Below are experts of layer 8 (counted from 0) of a mixture-of-experts language model. Rows are named router (the router's row for the expert), gate (a neuron's input weights, with its number), up (a neuron's input weights, with its number), down (a neuron's output weights, with its number) and show model dimensions 128-255. Each number is 128 + 32 x the weight over its row's rms, rounded and kept within 0 to 255.
After each expert's rows: "mostly gets" lists some tokens that are sent to it at least half of the time; "raises" lists some tokens whose logits its average output raises strongly, later layers aside. This comes from a sample of Wikipedia text that the model never trained on.

# expert 11
router [135 157 143 127 115 127 129 148  87 137 129 139 118 112 177  58 154 153 126 100 100 109 132 142 143 105 134 111 167 180  80 201 132 138 198 115 159  98 115 144 121 143 101 122 177  97 162  74 148 122  62 121 179  79 120  94 113 136 135 120  79 145 120  76 100 140 143  78 153 101 151 203 105 174 107 133 110 196 153 134 134  98 112 129  92 101 160 196 161 130 146 158  82 181 120 114  99  79 121 143 103 131 116  76 107  96 133  75  92 180 118  95 103 159 113 118 150 124 131 163 166 133 148 138 167  72  97  93]
gate12 [144 202  70  74  69 129 184 122 137 180 117 137 135 111 142 108 189 108 119 170 183 128  95  71 125 142 127 153 138 159 129  47  78  86 129 116  81 116 110 126 107 152 109 113 123  95 144  88  88  88  94 105 135 186 134 147 155  85 141 137 110  88 109 124  88 165 119 120 148 155 136 181 144 165 132 137 125  91  83 135  98 144 117 148 156  74 139 128 140 108 121  98 107 104  79  91 141 152 132  80 173 179 162 146 109 166 125 177 139 186  92 140 161 141 127 165 125 124 109  31 119 120 191  84 133  97 104 156]
up12 [167 119 120 139 124  95 138 137 125 215 115 128 160 162  90 139 168 113 133 169  96 131 107 104 156 177 114 101 137 169 149 102 128  78 114 113 108 115 100 142 133 159 145  54 114 111  86 130 123 137 116  82 166 157  82 112 129  89 110  74  51  81 144 123  67 108  84 153 154 113  92 126 132 160 156  89 132  89  78 111 140 143 109 139 225 115 155 129 157 153 126 142 126 115 153  80 171 123 175  89 158  99 137 179 129 144 149 145  40 162 208 104 218 111 173 149 110 114 115 101  54 165 205 117 177 106 139 147]
down12 [173 137  18  88 101 151 106 117 163 172 118  94 146 145 137 181  46 156 137 126 167 189  56  84 101  62 146  96 129 118 148 110  59  88 141 128 156 157 115 117  84  86 116 119 116 163  92  94  91 148 164 111 167 130 140  50 119 154 134 164 128 139 111 145 146 146 122  95 134 201 144 100  82 183 144 163 129  77 155  78 144  90 133 168 145 108  59 101  47 146 102  88  74 120 135 117 149 121 127  95  83 102 174 166 167 158 133 130 124 132 163  94 143 111 101  96 113 141 148 111 127 124 159 141 181 131  55 117]
mostly gets: " work", " Award", " club", " died", " director", " President"
raises: " and", " in", "-", " the", ",", ";"

# expert 14
router [160 142 115 108 109  98 175 189 165 141 140 112 122 187 136 120 150 161 186  75 166 131 135 138 153 106 123  85 126 168 125 110 147 193 163  89 134 184 116 112 148 192 119 158 132  88 107 122 105  99 149 125 140  46 153  97  54 165 154  95  93 153 117 125  66 126 136 157  90 129 166 134 134 174 129 114 112 145 127  80 148 131 118 207  86 102  73 130 136 114 148 101 101 126 117 117 183  89 117 130 104 122 109 199 106  99 163 142  82 164 104 101  97 151 151  89 171 159 140 106 133 129 199 130 142  88  94  98]
gate8 [109 158 155 121 143  83 128 152 113 114 125 126  98 155 144 102 157 133 157 121  87 137 124 164  88 133 124 201 150  87 159 147 131 106 195 102  99 109 109 143 110 118 124 101 155 139 140 177 170 145 119 137  84 124 142 100 136 121 123 152 108 165 178 114 153  95 136 108  72 155 104 164 101 116 138 115 110 137  96 114 146  67 185 171 148 144 144 164 122 102  96 116  98  93 137 112 164  78 113  79 146 114  98  73 165 123 141  71 156 144 111 135  42 127 107  86 157 106 170 132 125  80 128 169 142  61 130 174]
up8 [149  97 160 213 182  92 139 129 112 202  62 117 132 101 102 131 171 178 132 101 194 138 181 127 158 157 130 107 117  70  98 151 157 140 125 139 110 129 130 137 112 191  96  70 102 159 115 103 144 114 130  90 125 122 156 142 186 148  31 148 116 162 129  93 109 162 104  83 112 114 125  99 113 132 156 165 114 137 151  94 115 100 152 116  75 126  86 105 111 120 136 100  73  91 157 189 182 148 119 107 121  71 193 134 105 119 106 125 140 151 167  89 131 151 149 101  93 143 100 129  79 127 152  94 182 183 136  82]
down8 [118 114 187 132 126 108 132 125 153 116  71 141  95 181  77 105  68  79 128 150  58 145 152 166  94 141 123 184 213 113 156 126 104 157 142 119 136 116 106 123 171 118 174 176 162  91 155 127 161 152  99 154 114 148  98 154 170  97 136 116 131 145 125 130 155 121 132 124 104 127  54 163 109  89  96  78  21  93 141 147 126 145 108 110 128 125 139 100  56 127 168 114 128 131 148 153 119  49 129 102  79 116 164 121 137 120 133 149 140 149  71  40 120 163 160 111 139 144 169 160 132 160 145 122 112 118 164 121]
mostly gets: " species", "idae", " Species:", " Clade:", "ropoda", " Genus:"
raises: " and", "-", ",", " in", "\n", ";"

# expert 15
router [147 160  60 151 132  84 121 106 187 171 143 119 152 107 163 115 142 144 155 153 128  88 131 113 142 154 126  95 166 177 115 102 106 164 133  69 196 118 130 138 115 192 131 105 121 107 134 136 149 107  81 128 213 110  89  83  60 152  88  47  95 148  78  94  80 149 155 130 127 121 119  81 110 156 147 112 171 169 130 172 177 133  52 137 145 113 181 114 113 109 146 148  76 176 139  88 126  93 136 129 154 150  97 110 131  77  83 176  62 146 143 140  79 146 122 168 166 147  90 119 120 115 146 145 159 135 157  70]
gate0 [138  83 137 176 142 145 122 128 139 122 153 114 100 123 131  61  96 187 119 108 113 100 131 124 139  97 122 126 103 140 127 181  73 139 118 137 121 107  96  74 110  98 128 114  69 134 135 197 102  98  89  84 125 145 133 128 111  94  96  84 137 121 111  82 121 100 148 102  86 116 134 113 114 171 102 125  70 154 107 121  71  92  78 149 110  70 101 158  88 126  98  56  72 139 118 185 177 103 165 167 191  95 139 116 174 147 172 120 156 102  96 149 111 127 141 118 134 160 102 183 128 194  59 162 166 149 181 182]
up0 [122  88 155 136 173 128 118 163 118 102 126 148 188  70  72 122 196 146 153  99 141 130 149 161 123  90  86 156 126 178 182 107 162 122 132 112 109 128 151 120  98  78 158 124  93 141 185 166 170 100 177  94 140 109 109 126  97 143 139  81 120 119 124 110  71 149 148 136 182 130 113 106 108 101 115 158  58  61 195 148  34 169 116  91 102  71 143 126 122  90  86  80 108  94  86 159 166 196 158 115 151 136 133 168 110 145 121 170 130 104 138  96  95 126 138 122 126 127  70 179  95 156  99 111 160 184 111 139]
down0 [138 148 154 117 173 133 145 151 134 153 107  99 182 191  86 124 116 124 105 116 192 134 171 148  65 162 132 114 163 162 179 130 119  98 120 122 115 195  89 103 115 110 166 115 171 159 191 131 127 134 120 126 162  77 110  68  40 120 142 130 142 138 136  87 151 165 131 100  90 159 164  57 125 151 123 104 147  96 140  90 178 149 141 109 157 103 132 148 121 106 132  89  72  69 106 132  99 161 126 125  44 204 107 112 123 129 123 119 138 143 130 197 133  75 135 115 116  54 129 112  22 163 160 112 152 125 168 137]
mostly gets: " album", " music", " song", " Nominated", " Albums", " vocals"
raises: " and", "-", ".", ",", " in", "\n"

# expert 1
router [164 128  76 138 140  92 118 160 134 100 157  79 159 159 155 136 113 153 160 112 137  92 124 112 158 136 111 104 135  93 150 133 121 121 175  96 141 139  98 117 113 110 110  74 179 110 132 148 109  91 156 139 165 123  96  82 140 143 135 132  82  88  49  82 104 129 119 117  93 116 155 123 118 121  99 119 112 180 204 133 157 119 132 110 119 122 103 165 135  71 153 179  97 143 121 142 104  98 135 129  97 115  92 139 154 116 142 155  83 144  68  92  79 193 130  82 176 182 143 135 157 109 112 152  72  97 163 118]
gate14 [110 133 111 111 144 150 149 157 209 106 117 125 125 131 131 154 148 122 200  77 134 133 138 106 126 114  74 183  79 179 185 111 154 133 120  98 182 171 126  83  86 125 112 114 149 205  98 163  69 113 121 139  68  85 138 171  82 128 165 164 130 140 147 119 123 110 130  91  86 183 109 124 131 130 116 125 126 140 142  74 183 131 121 166  88  68 134  90 104 127 150 119  95 151 151 141 144  93  90 135 135 116  72 125  78  97 137 130 143 136 154  87  60 123 136 139 112 135 126 132  81  88 118 133  77 185 149  77]
up14 [137 113 112  82 159 112 161 158 109 183 118 145 188 140 140  72 119 119 118 166  93 144 186  85 134 132 142  91 137 232 146 133  75  90 107 116 145 104  94  52 178 137 146 146 194 101 118 129 160  88 124 195 138 140 104 151 190 112  66 156 101  81 137  75 144 124  88 106 136 117  77 128 151  51 104 108  83 163 123 160 124 128 132  91 143 160 148 144 175  57 148 137 148 108  77 128  75 144 133 167 208 124  97 134  87 109 142 125 134 126 152 160 131  95 143 109  97 111 153  81 148  94  30  99  95 108 125 105]
down14 [118 158  99 174 120  88 149  90  95 105 131 144 139  87 128 162 117 139 151  91 109 104 153  96 118 113 200  89 142 105  28 101  45 167 100 162 143 136 107 125 151 128 126 141 156  60 171 113 136  51 115 132 121 122 107  75  81 160 127 160 144 164 176 172 128  75 146  99  69 144 167 103 118 103 128 133 128 140 180 131  97 133 103 135 105 132 161 169 173 112 132 129 120 127 128 128  89  79 156  95 116 124 151 149 128 114 116 143  82 106 124 157 149 114  86  89 175 147 163 160 114 166 172 181  84 135 143  62]
mostly gets: "″N", "′", " by:", " Born:", "==See", " Coordinates:"
raises: " and", ";", " in", " |", " or", "."

# expert 4
router [115 178 109 116 133 155 146 203 161 130 147  86 122 141 144 158 137 142  94 135 171 138 147 135 159 115 105  77 181 114 121 109  98 143 141  96 116 182  82 140 164 133 105 182 131  77 157  97 101 113 125 121 114 107 132 100 121 162 194 140 103 172 123  93 135 106 131 197 122 135 197 152 169 150 184  80 169 163 157 111 141  93 101 177 107 104  81 177 134  96 140 201  78 120  77 102  90 111 101  89  85 165  49 189 106 116 112 141  86 158 115 102 100 140 205 136 199 128 154 112 159  89 155 110 106  88 108 106]
gate0 [170 105 111 141 131 119  81 124 171  99 145 145 105 113  55 141 155 131 147 119 146  99 100 141 144 110  88 114 133 113 126 117 173 121 140 197 170 117 129 125 186 133 145  97 139 119 154  74  69 110 135  73 116 102 191 131 145  99 145 131 125 163 193 144 162  82 183 111 141 154 111 172 126 125 115  92 123 175 194 115  89 154 161 117 162 163 124 130 140 120 123 115  87 148  92 132 138  89 117 101 174 155  99 160 163 122 160  37 130 137 175 177 175 143 168 133  77 114 172  77 124 119 194 126 115  98 157 125]
up0 [ 82 162 130 126 122  93 152 136 188 159 117 154 128 180 150 186 106 142 116 122 142 127  89 149 112  85  85 177 126 126 181 140 143 124 140 148 120  98 149 167 173 101 127 106 110 109 168  78 147  42 139 126 147  91 196 125 125 113 161  99  52 174 151 202 126  89 210 122 152 126 123  73 106 118  83  89 135 101 166  90 108  97 110 125 122 199 120 152 140 154 107 193  90 100 168 111 165 117  63 200 146 167 145 168 174 141 122  83 147 118  57 175 160 175 173 126 128 138 129 124 140 113 111  92 134  92 120 179]
down0 [143 107 150 125 112  94 135 139 100 141 115 123 130 136 115 152 150 135  65 145  89 154 132 117 106 134 129 104 104  67 101 109 128 165 144 138 139  58  61  83 138 155 147 154  90 112  87  60 107 128 138 157 123 172  91 121 124 126  83  52 123  99 186 148 146 145 128  93 141 131 169 129 127  91  49 160 129 106 104 104  93 154 120  40 132 129 119 150 118 132 138 101 119 111 132 167 132  78  82 118 171 108 208 135 142 137 103 156 154 115 142 109 117 141  86 195  99 150 133 141 112 155 105 184 191 117 104 153]
mostly gets: " species", " northern", " village", " Roman", " pal", " Hind"
raises: " and", ",", "-", " in", ";", "."

# expert 0
router [106 157  97 109 130 161 139 169 155 108 162  98 140 128 172 103 160 145 160  80 160 124 139  97 127  96 113  77  94 136  97 147 157 192 139 101 137  98 122 127 161 177 126 136 142  83 147 114 127 146 164 120 140  93  89  85  70 157 195 102  81 110 125  61 104 135 177 117 106 129 150 135  89 165 124 153 147 197 146 145 133 101  89 168  88  93 121 137 109  93 172 166  72 179 135 125 141  76 128 111  70 114 129 153 142  91  94 136  69 153  87 164  98 128 116 104 186 143 121 163 158 119 106 157 149  76 125  85]
gate10 [165 128 113  99 115 127 139 153 199 130 106 154 153 155 186 121 110  94  75 147 127 116  79 158 112 104 116  36 119 109 176  59 116 146 137 160 117  82 140 227 160 109 177  85 164 113 139 153 143 136 110 151 190 130 128  65  94 115 169  95 186 119  78 146  54 111 141  96 116 133 137 125 153 151  73 114 145 133  99 150 117 139 134  94 104 125 163 161 150 107 129 148 164 135 125 151 148 115 174 126 133 175 120  90  88 140 126 160 158 162 100 155  85 145 107 168 126 185 103 167 121 142  84 104 124 165 161 139]
up10 [ 98 129 192 145 164 117 138 160 159 110 100 124  91 150 103 169 113 158 105 108 122 132 100 116 162  24 135 154 127  93 175  64 138 179  93 129 115  99 171 134 120 129 143 144  71 164 135 114 125  72 109 159  75 134 186 122 105 109 107  92 166 139 126 163 186 127 123 111 162 117 104 162 155 137 116 124 108 135 108 111 100 165 136 117 101  92 166 128 209 140 167 129 154 158  67 137 130 148 119  85 179 211  98  97 121  95  82 113 142 127 109  99 164 106 168 100 156 135 129  68  70  77 222 181 144 131 191 140]
down10 [103 121 139 114 141 133 149 112 133 108 131  91 159  95 100 177  98  84  74 126 151 123 141 186 198  52 162 132 133 184 123 102 117 111 151 149  98  95 143 161 179  77 113 176 146 133 134 101  85 123 123  73 135 113 128 136 194 125 112 116  40 153 134 170 139  99 121 190 132 132 195 128 150 158 132 129 165 168 107  79 105 104  84 114 116  73  82 104  58 121 138 118 151 129 146 105 120 133 165 137 148  45 121 106 106 131 110 152 120  95  88 124 185 154 117 175 113  59 156 104 122 145 128 162 120 138 150 146]
mostly gets: " DF", "_", " FW", " kg", " MF", "gr"
raises: "1", "E", "end", "ed"

# expert 6
router [156 133  99 121 132 123 169 160 148 172 133 110 194  82 133 118 146 148 144  79 106  32 142 127 144  81 147  97 152 186 108 184 137 169 144  88 132 131 121 151 168 162 138 150 152 116 171 102 165 130  85 102 156 122  93 127 103 175 120 130  70 104  75 124 126 100 164  91 128 106 164 111  88 174 102 126 155 195 130 133 108 101 130 139 134 140 187 157 135  76 133  76  71 124 162 105 114  86 126 132  86  84 105  93 164 102  93 135 117 155 104 112  91 108  89  91 165 116 110 147 137 154 136 136 207 123 116  72]
gate8 [111 145 129 144 164 132 173 179 147 114  84  45 119 181 121 115 108 138  85 107 100 111 132 129 120 140 111  93 121 119  84  97  67 177  69 114 129 112 194 126  91  86  81 136 106 100 154 115 184 168 115 157 160 148 104 169  82  90 100 151 108 103 131 108 118  99  99 156  97 116 143 128  93  79 105 111 146 177 129  95 137 121 191  79 133  97 110 106 169 133 136 107  67 175 189  71 109 183 144 114 149 121 115 143 129 105 148  89 128 141 122 167 161 155 130 159 107 144 115 146 137  88 121  94 114 117  84 105]
up8 [179  75  99 144 130 157 184 135 117 134 122 133 150 109 146 136 111  56 182  92 108 185 139 166  96 107 117 143  86  86 154 160 203  57 124 145 157 204 103 136 206 137 173 139 168 127 136 133  98 108 115 111 108  79 129 135  82 132  98 137  84  87  79 119  89 118 116  91 149  98 151 138 132 133 151 123 104 181 113  78 130 124 157 116 136 198 143  77 128 123 154  85 119  93 138 159 128 123 152 175 150 129 104 142 113 118 107 126  70 181 116  81  99  96  87 146 112 170  82 130 101 129 148 124 157 151 126 120]
down8 [110  63 142 148 117  92 167 129 119  98 163 153 107 145 110 149 124  48 126 110  39 100 175 131  71 123 112 129  92 105 147 101 165 184 122 102 140 143 110 144 132 135 131 173 102 149 145 136  99  55 109 132 104 115 120 191 118 147 144 165 102 157 141 167 106 103 135 168  96 128 128 147 141 132  98 133 121 137 121 107 125 155 114 108 131  76 137  91 117  90 120 103 171 158 123 130  82 170 124 156 154 164 147  92  87 165 113 178 115 148 109 126 117  96 137  73 152 161 143 135 144  86 157 142 126 103 124 124]
mostly gets: "ts", "ers", "ins", "ings", "ets", "ters"
raises: "-", " and", "/", " in"

# expert 10
router [106 150 159  77 158 145 155 165 180 113 112  62 113  98 163 103 158 144 128 107 150 110 158  83 109 105 142 143 117 141 116 155 126 192 115 109 120 131 113 129 135 132 118 165 184 117 156 116 116  85  96 144 100  84 114  86  95 179 120 125  89 137 114 158  89 101 148 108 109 125 150 170 129 123  90 125 119 235 155 124 153  91 102 151  87  96 154  91 133  33 161 154 104 152 107 146 105  91 120 102  85 117 107 147 115  88 140 165  64 160  98 125 115 137 158  86 174 144 151 166 165 136 140 142 140  96 169  96]
gate0 [113  70 107 142 152 132 129 105 121 166 100 134 180 136 135 100  70 155 180 120 168 132 141 147 136 126 115 160 141 121  78 119  85 102 145 112 167 129 120 120 114 199 115 147  94 124 163  85 130 104 106  95 164 159 110  75  82  99 134  81 124  57 125 141  98 164 129 121 144 119 153 133  86 146 132 138 188 101  75 143 153 121 137 119 126 180 214 216 178  51 177 165  96 114 137 135 137  86 147 133 137 146 117 170  28  46  97 131 138 139 165 117  88 139  93 125 108 120 150 106 156 136 119 134 120 132 113 175]
up0 [127  96 103  94 128 114 142 161 121  91 146 173 140 130  87 190 110 148 185 125 139 140 166 104 103 125 120 115 138 170 125  43 122  88  85  89 102 189 139 172 136 148  88 172 114 137  96 135 137 116 179 118 114 198 122  98  97 136 126 144 138 105 188  94 127 142 142 137  79  97  95  52 124 154  71 191 128  80  94 131 159 100 102 128 110 131 149 169 137 164 124 102 135 140  86 105  83  95 114 134  97 202 132 176  61  72  88  54 113 115 171 134  68 162 147 125 141 128 214 136  93 102 152 119 151 162 170 152]
down0 [ 91 139 120 125 100 104 154  94  71 117 192 127  90  88 195 113 152  92 108 147 142 188 182 106 161 141 128 150 150 103 120 120 143 121  83 105 157 133 155 133  95 155 100 140 124  79 129 120  95 123 109 129 160  47 101 107 115 142 106 104 137 165 159 106 111 166 104 139 147 161 122 167  79  98  99 101 149 112 106  85 166 149 152 103 155 134 138 157  64  85 152 127  83 105 141 144 135  91 128 109  97 166 115 142 141 115 111  90 163  81 107 120 119 102 136 151  81 146 102  33 103 152 142 109 136 143  94  86]
mostly gets: ",", "s,", "e,", "es,", "a,", "y,"
raises: "-", "/", "\n", " a", " the"

# expert 7
router [113 157  89 105 106 141 140 167 167 128 162  99 148 115 186 109 155 159 156  83 151 119 121 113 135 109 111  67  93 136 118 150 149 195 132 100 151 113 122 114 155 173 125 161 158  89 155 109 145 148 139 127 142  84 119  98  86 175 185 109  79 130 121  57 106 119 183 115 121 140 142 150 106 172 117 139 137 205 166 132 120 103  74 167  99 101 142 141 102  81 190 143  68 186 139 122 138  77 127 110  78 111 114 156 149  78  97 122  75 163  94 160 103 119 129  93 186 135 112 167 160 135 111 170 150  81 125  87]
gate8 [ 98 211  65 160 144  64 106 107 126  92 148 157 117 109 129 177 114  87 138 120 107 120 111 143  90 145 138 117 153 115 162  97 106 172 142 119 145 128  63  94 149 125 143  73 147  97 135 134  43 100 137 124 107 128 111 153  89 160  93 146 150 118 190 172 133 169 143 174  86 134 134 147  72 151 196 147  57 214 135 140  93  91  98  56 185 126 109 125 155 108 109 116 182 128  75 120 108  93 145 133 126 196  67 105 171 117 190 157 161 106 109 200 109 147 122  94  81 110 147 162 172 134 135 153 110 163  92 135]
up8 [ 84 157  88 154 110 136 102 139 137 133  84  94 130 159 169 146  96 105 123 129  95 148 134 115 117 103 137 148 133 121 134 116 108 175  90  92 148  77  89 116 153  84 140  97  74 124 126 139  85  95 105 158 120 119  94 145 167  82 146 140 161  95  84  48 133 164 170 130 146 112  93 164  79 125  84 179  82 143 159 117 165 136 139 195 143 126  99 134 130  73 139 137 124 147 119 140 158  77 137 105 195 134 145 142 168 150 144  95 152 191 127 136  89 135  92 131 141  97  63 142 174 181 134 108 140 144 129  84]
down8 [187 129 149  94 157 169 106 177 147  95 145  96  89 121 122 192 149  96 165 168 147 148 131 190  77 106 147 172 172 100 163 170 155 161 156  96 136 136 109 132 148 195  99 107 114  98 108 181 127 183 120  89 139 156 117 120 176 132 166 118 157 122 166 148 113 119 171 141 132  98 102 161 117 165 194  73 117 182 118 163 126  76 208  76 197 168  87 134 137 136 139 117  95 107 128 147 114  94 158 151  76 105 102 164  80 104 146 158 171 103 134 114 146 124 110 179 167 145 164 104 204 131 190 121 121 111 119 112]
mostly gets: "ador", "aj", " Paris", " Hong", "ez", " Scotland"
raises: "-l", "ely,", ".3"

# expert 5
router [ 99 161  90 111 113 139 135 167 153 128 166 106 135 132 175 108 165 142 156  79 163 110 132 100 124  95 129  65  89 140  91 136 149 196 138  97 147 110 116 118 151 172 116 154 154  85 157 107 129 143 145 130 139  92 102  92  89 174 195 109  84 125 112  55  99 124 179 129 129 127 146 132 108 178 113 136 139 206 155 142 131 102  82 169 101  97 120 125 107  78 183 154  75 189 133 120 139  81 122 113  79 111 112 153 133  77  96 141  70 161  94 144  97 129 130  98 186 154 117 172 143 130 114 177 164  78 108  81]
gate0 [119 130  92 132 157 158  99 106 131 177 149 108 152 167 169 144  64 197 106  90 120 128 108 154 120 140 120 124 175  88 127  94 103 167  86 132  94 176 127 146 131 139 156 138 125  75 107 197 118 146 150  95 102 177 129 106 101 133  88  70 149 146 147 164 163 133 185 126 114 120 135 134 172  99 209 126 145  88 143 144 162 135 118 137 113 139  86 140 162  88 171 116 109 140 126  98 135 105 150 106 146 167 159 198 137 138 157  61 119 112 111 122  83 142 106 122 179 109 146 161 132 154 153 189  55 170 141 199]
up0 [179 127  60 136 114 131 123  84  93 116  59 139 173 161 111 163 141  83 135 138 117 127 194 142  92 169  69  66 132 122 162  91 134 162  98 125 134 118 149 123 102 109 141 180 121 112 115 157  85 150 181 113 138 127 147 133 149 126 113 116 170 107  28  79 144 141 133 136 135  76 149 124 143 117 118 131 120  98 130 127 111 139 116 151  85 145 127 178 129  75  96 165 171  93 109 106 156  78 120  93 102  93 125 138 135 121 107  97 201 164 104  81 179 112 120 113 110  80 157 174  93 111 172  92 106 128 109  90]
down0 [114  88 161  59 128 106 194 144 160 104 133 125 155 143  81 174 115 184 127 118 170  93 100 143 163 123  99 137 158  99 109  95 116 114 182 105  89 203 201 133 146 149 116 128  56 107  73  99 148 126 135  43 113 132 151 103 161 160  94 104 139 123 146  44 119 151 158 163 156 150 147 144 159 138 141 126 203 128 120 141 129 106 106 184  86  84 112 148 112 161 148 119 140 168 126  80 119 156 192 164 104 164 155 129 124 117 135 163 134 111 143 148  76 149 157 168  77 124 108 101 146  99 126  89 152 121 150 136]
mostly gets: "EN", " B.", ".6", " Ram", " José", "5%"
raises: "enced", "ence", "ill", " to", "ase"

# expert 3
router [123 131 172  55 101 106 181 184 200 149 123 137 198 121 165 102 117 112 158 109 106  63 148 209 143  87 199  97 160 158  70 186 106 156 149  95 162 128 114 157 160 148  83 109 136  90 185 113 141 126  73 138 130  85 116  88 148 156 141 111  79 131  71  57  98 166 162  82  96 153 166 157 102 158 108 137 119 178 132 132 117 122 103 107 110 104 138 174 105 113 146 145  87 162  83  91 135  77 141 123 128 140 119 181 104  74 112 166 103 164 107  65  97 139 131 109 153 129 141 170 163 132 125 164 136  95 123  91]
gate12 [127  54  96 119 124 138  84 159 117 174 128 102 119  88 133 146 127 156 130 130 131 161 151 129 110 123  89  59  99 185 117 131 167 170 117 139 171 145 165 112 103 119 168 122  53 117  69 134 138 172 119  75 123 148 151 167 128 110 120 140  99  86 190 175  80 185 120 100 169  71  70 167 103 129 129 189 147  89 146 107 174 102 181  87 118 157  96 135  61  87 182 112 176 173  85 133 158 132  95 147 146 128 185 139 130 130 106  71 102 124 157 131  99 167 125 151 141 145 116 110 151 112 121 118 144 140 174 119]
up12 [197 123 136 138 125 104 116 173 152 102  78 107 155 128 124 165 190  61 142 169 159 143 169 105 144 143  92 130 146 170 108 109 109 139 139  74 127 148 144 132 122 129 162 202 150  70 141 102 142  82 157  74 148 156 131 181  64 143  93 132 145 147 118 124 111 102 105 147 148 110  87 133 103 164 162 107 159 136 102 103  99  46 120 116 163 148 124 115  76 133 209 117 138  49 107 134  82 149 154 149 117 137  65 109 147 175  78 140 101 187 159  86 152 126 137 237 128 146 165 154 149  92 151 100 114 156 129 159]
down12 [160 147  97  67 191 138 139 126  54  92 145 134 144 130 144 123 133 201 164 109 100 138 125 137 226 162 111 136 136 112  97 194 129 134 141 137 101 114  73 124 145 170 160 112  95 183 133 137  98 129 157 157  71 126 140 138 140  85 113 136 160 151 125 123 102 146 175 129  34  41 180 104 157 139 148 151 161 177 168 145 127 126 116 183 110 176 147 156 164 154  40 152  87 206 167 166 100  78 163 135  95 180 130  89 139  92 175 128  89  97 126  97 111 125 130 160 145 102  80 111 116 135  89 114 179 175 177  80]
mostly gets: " for", " with", " on", " in", " was", " to"
raises: " a", " the", " in"

# expert 13
router [118 145  87 118 116 146 140 174 166 123 161 100 141 114 184  98 148 153 161  69 151 116 131 115 125  92 124  65 103 143 101 135 146 190 133 106 153 104 116 126 149 179 124 154 151  93 151 106 128 153 147 129 141  90 106  93  78 170 200 110  82 124 114  56 106 121 184 118 110 126 139 134 100 172 112 136 132 198 148 140 125 104  77 164  92  91 123 147 113  76 172 159  71 190 138 125 144  78 126 100  76 118 110 160 146  87  94 142  70 153  90 144  97 123 129  92 187 159 120 166 155 130 102 173 156  79 128  93]
gate0 [124 181 117 119 113 142 173 158  61 137  83  98 132 139 171 123 175  75 157 124 150  90 116  82  99 147  77 100 145 126 152 109 130 148 150 175 150 125 126 152 130 119 106 157 168 150 143 118 113 185 129  61  96 111 131 186  99 111 160 117  82 134  83 112  58  80  81 125 192 170 171 148 108 113 155 183 113 143 151 166  48  68 137 128 132 179 138 142  83 147 142 138 104  78 157 102 137 154 130 171  91 122 141 141 119 106 143 147 156 149 140 113 104 152 197 138 151 108  87 122 130 132 109 117  86  92 169 129]
up0 [ 96 105  44  81 120 137 110  56 119 106 126 153 138 158 155 144 133 137 113  99 133 108 134  83 104 181  71 101 144 163 178 168 121 169 135 133 130 148 133 155 100 174 126  78  72 152 139 108 159 120 116 153 105 160 122 185 136 140 148 106 124  74 121 133  67 148 138  60 116 131 161 124 169 136 106 108 142  83  97 118 100 127 135 178 144 162 161  89 102 169 105 117  79 157 102 142 171 120 164 108 184 134 146 109 142 115 137  94 131  62 124 142 100 130 105 134  96 149  67 143 162 134 128 185 117 146 148 127]
down0 [101  92  67 130  71 140 125  62 176 120 106  80 178 118 205 155  78 110 137 125  93 116 182  91 144 146 145 111 141 161  93 155 187 167 168  72 139 119 113 133 137 156 149  85 133 108 156 110 129 109 137 181 128 101 163 126 163 100 145  83 122 160 175  82 126 113 116 118  94 150 146  84 178  98 169 129 152 113 121 137 131 194 120 164 102 113  68  93 153 169 111 136  71 156 166 137 105 114 158 154 128 129 130  91  97 173 131 150 119  98 139 152 109 142 127 132  68 105 108 112  84 119 132 106 133 126  91  99]
mostly gets: "\\", " David", " William", " $", " Richard", " Henry"
raises: "-", " M", "in", " B", "s"